config.yaml
n_layer: 9
d_model: 192
n_experts: 48
experts_per_token: 4
d_expert: 96
d_shared_expert: 0
activation: "swiglu"
moe_layers: [1, 2, 3, 4, 5, 6, 7, 8]
router_score: "softmax"
normalize_top_k: true
routed_scale: 2.5
balance_loss: 0.00239
balance_bias: true
init_std_router: 0.00762
lr_router: 0.00116
vocab_size: 3069
norm: "rmsnorm"
norm_eps: 1e-05
tie_embeddings: true
optimizer: "adamw"
lr: 0.00178
beta1: 0.9
beta2: 0.98
grad_clip: 1.0
batch_tokens: 65536
seq_len: 256
train_tokens: 552400000
steps: 8429
dataset: "wikipedia_en"
Below are experts of layer 6 (counted from 0) of a mixture-of-experts language model. Rows are named router (the router's row for the expert), gate (a neuron's input weights, with its number), up (a neuron's input weights, with its number), down (a neuron's output weights, with its number) and show model dimensions 0-191. Each number is 128 + 24 x the weight over its row's rms, rounded and kept within 0 to 255. Numbers have three digits each.
Before each expert's rows: a language model's description of what the expert responds to; "gets" lists some tokens that make up at least twice as much of what it gets as of all text. This comes from a sample of Wikipedia text that the model never trained on. Tokens count by the router's weight.

# expert 7
First capitalized piece of proper nouns, mostly places and institutions, after "the", "in" or table bars: New (York), Ad(elaide), Nor, Atl.
gets: " B", " F", " N", " S", " New", " H"
router:124121119145117139099138135138120129116141129092120134127132154158124121124091137150122115153113131095093111097110102090173140117122116113120165181134109141158164134131138141144110120188155186107095140142154119138160125117103130114078120115114086155152116163018108152143123116156094113112104150116127101160166123098123165104121148099112132116156147147067163132119130116166104164138112128154109117133141124147112159105139131123123154117100099172116079123133140152112132128168141118115150127150135090148133146144122114086104125114133099097156108091109135115151154143076138156097
gate1:107130157111121107130125136126086105159110114136131144118125164123108093144132163115138129142133132111149130138138146091124088128109100108092103106124193134061111139152172101110120120120117111158108187160085101116154142120152149147099129138106108132167161122127161128144133125172136108137122099112160119137121105169111123147097145126108140093127115121080121126163151111105126103130116154115161135140096108142129065129134126160148108158117120141107108131119145120126135156136151164062105176097131139145174105116141070167081097118161137150149097149117104113148163163128170149151
up1:145103137114093106120133120117120110123123159120133098099113105174111135105158137149140126107162194145118111147144145091091145158120169183166125134123171094143119098129101088144169117135156137136119131109142143127123148119085134131130107084087132120098134123121122128127185131093093145094110141101100158132155102118109137164086129094139184144150103107137130126098157104111151144116091126144094103148128181140112144153131124116132085132139213112111153133150095183130084108140121167124114122136092128138100088144143128112154129136134103102139134122125107138111108098118103151113
down1:158161131095149104081130153136178160131130133170160103132110107157081095142096131130116106091109094147129160130094138076134109145109132139150176105118110142152145117135143123113124138123123138144118146135149097082103126132098138111152103118145149103089136113123158151177121095104123145115125090156128145088116100142176084129089121129168078138102129104129124114167146095131088154145154123117145119090141098142147149140123144121103120102136085117168128128091112097106113131100103126118120129176122132092090122161139172111138116139083110114131155145070143141139140179114128088136

# expert 45
Endings or whole tokens of well-known place and personal names, such as York, John, London, Connecticut, Massachusetts, Elvis, Leipzig.
gets: "a", "ia", "i", "an", "on", "en"
router:132129136117106111149116122147129097097118118195170101155139117137117152114142091132138129138114123151123096155082131175087108156096143122128099093150179130100129067147151116128109135080111105123132136106131117159101102124165130132098137133092086149160115125116110087136112121120107122134116153135148065107129097201133121121113131098151110131140104091172119121127134138068146105100127089109121138137134082132138150129150133068124103170091121136110153095135158116078132129174089100157136136108122147150130149109161143131091119118151112129158149115123112109127117149145127106148
gate1:105145150124114117116137142130107128095159109143137161138096118155084113115116066106092092111148164099130134103114121095109130126149150116108088163153142120137111124155113096128112103134139152093116106158125114142154145179103094155138193073102161134121107131116089099135124141163117072135107156166137101170116100090106123164120163119079164146160148142108129124122122147129111094154149079134143109091146158133172108145123181107133162134094118103112078137111120119140162134141118167137115123162137124153112100163169120117138151140101128107153161134118124096131110134130124130130
up1:117157134128131094149134088130132140144154076132175160152110181152106126114124105132082165118124117102130106139167163112117097139146139119128152133092122112143118126107114096176093121140193140111158125089157143155111130142118124145155149119143116135080126119137106075173180119155103154126153145132123095136127108134114141124090158109117121134105110183140111116077102155135136082144086102118090109087136120107126133166149136132139155160106128134113106132109127082112125112121116109133157151137115125115127135138145131152118144180114072168136178166144097137139164144143166130103
down1:091123151136177124105155100104108125097184125096148136161114106130111115117129148162146132144158091149132121110169199116120123111105157132121147139107126120149141126075125140163113170109136115107155196127134140144085080151122149102089113126144127125123125105138107114142109106134086138184155163135098090106125150133144087123129094157138121106104116140142136150078130140148128122112144131148110109074110161115116157080119122158135149087139118164126180137143101118169109169128112126111126153138113134153128116125145162130120102153128098080103106136130140173144152151101134127095

# expert 25
First-letter or consonant-cluster pieces starting a word or compound part, such as d, b, br, str, in dollar, bridge, Middlebury, trolleybus.
gets: " d", " p", "b", " b", " l", " B"
router:167125114112146158119102148145147130136130147118155091106098184138143132091127168144108109119135117137159063133165153115149105137119125147132147166165131138166173156112135120176164147162145138157119137165126146108090120127135160110113114130117157125130140140054133144114114175141128102105134118132118138117153107099107174119124155161117110134107159154068133136120149148121124142108117119117152079101142130125126142136170138139129099129099134143078088129150120135165146127133135120131144130159155087165126163143143094113158168116089132045133130134142139101183103124120103121135
gate2:099113134129127147081155127091132096147129125124102131131169083152145138196123097120138144109160143138134149108106110142129129170139138168090116120067092107104137131105088141137118103145134082092075114154137162119152131120122140109113140101126131106134146166109084117139139100156137132113123130143129152150098133112117126141099085101120109111110125143142135130156085127139150174117142123142144145109140163176132167161126138100102122142103158135131126119143149115138112101123108112084110126097101118149094075100126151146142133062089137110164191088081145130118127090138088126138
up2:165127153167147107144118125134124107088122144161121121104119108145108158165109125116098121125131144129134097093095123151123120127137123159096111143114135150131137125072102113152154115074080153125112159151165088101109091175066127147154112164137119141115141115060174128161112133127080115167130110080089124146101147102114135098182120131172145139138133119108131149135133126146085128168146115143092104116149144141122141125119138091122121152100128116143169139118144118135162145133160175119181090105141143117118104125180087127122098179137161121107136122130149138139106128131134141120
down2:186107107126135173131113115145108122154161136085147128109119123107123139146144118128094120106101138103115135122099043140154153104169092133091152120139137124145111076126123151160094100132138096125103156152141133126147134157169097107095111169145086106148150120087158149087151127150101144143108132119124135125144120116141171123133160176135185160147137118105165157120141138141147111160146095116116170142140122143112192114114130123156070126113088170129139105138141136132155105126124172115153142095105152122119140157156132110125147073127105116124145132177141103122147141138122139126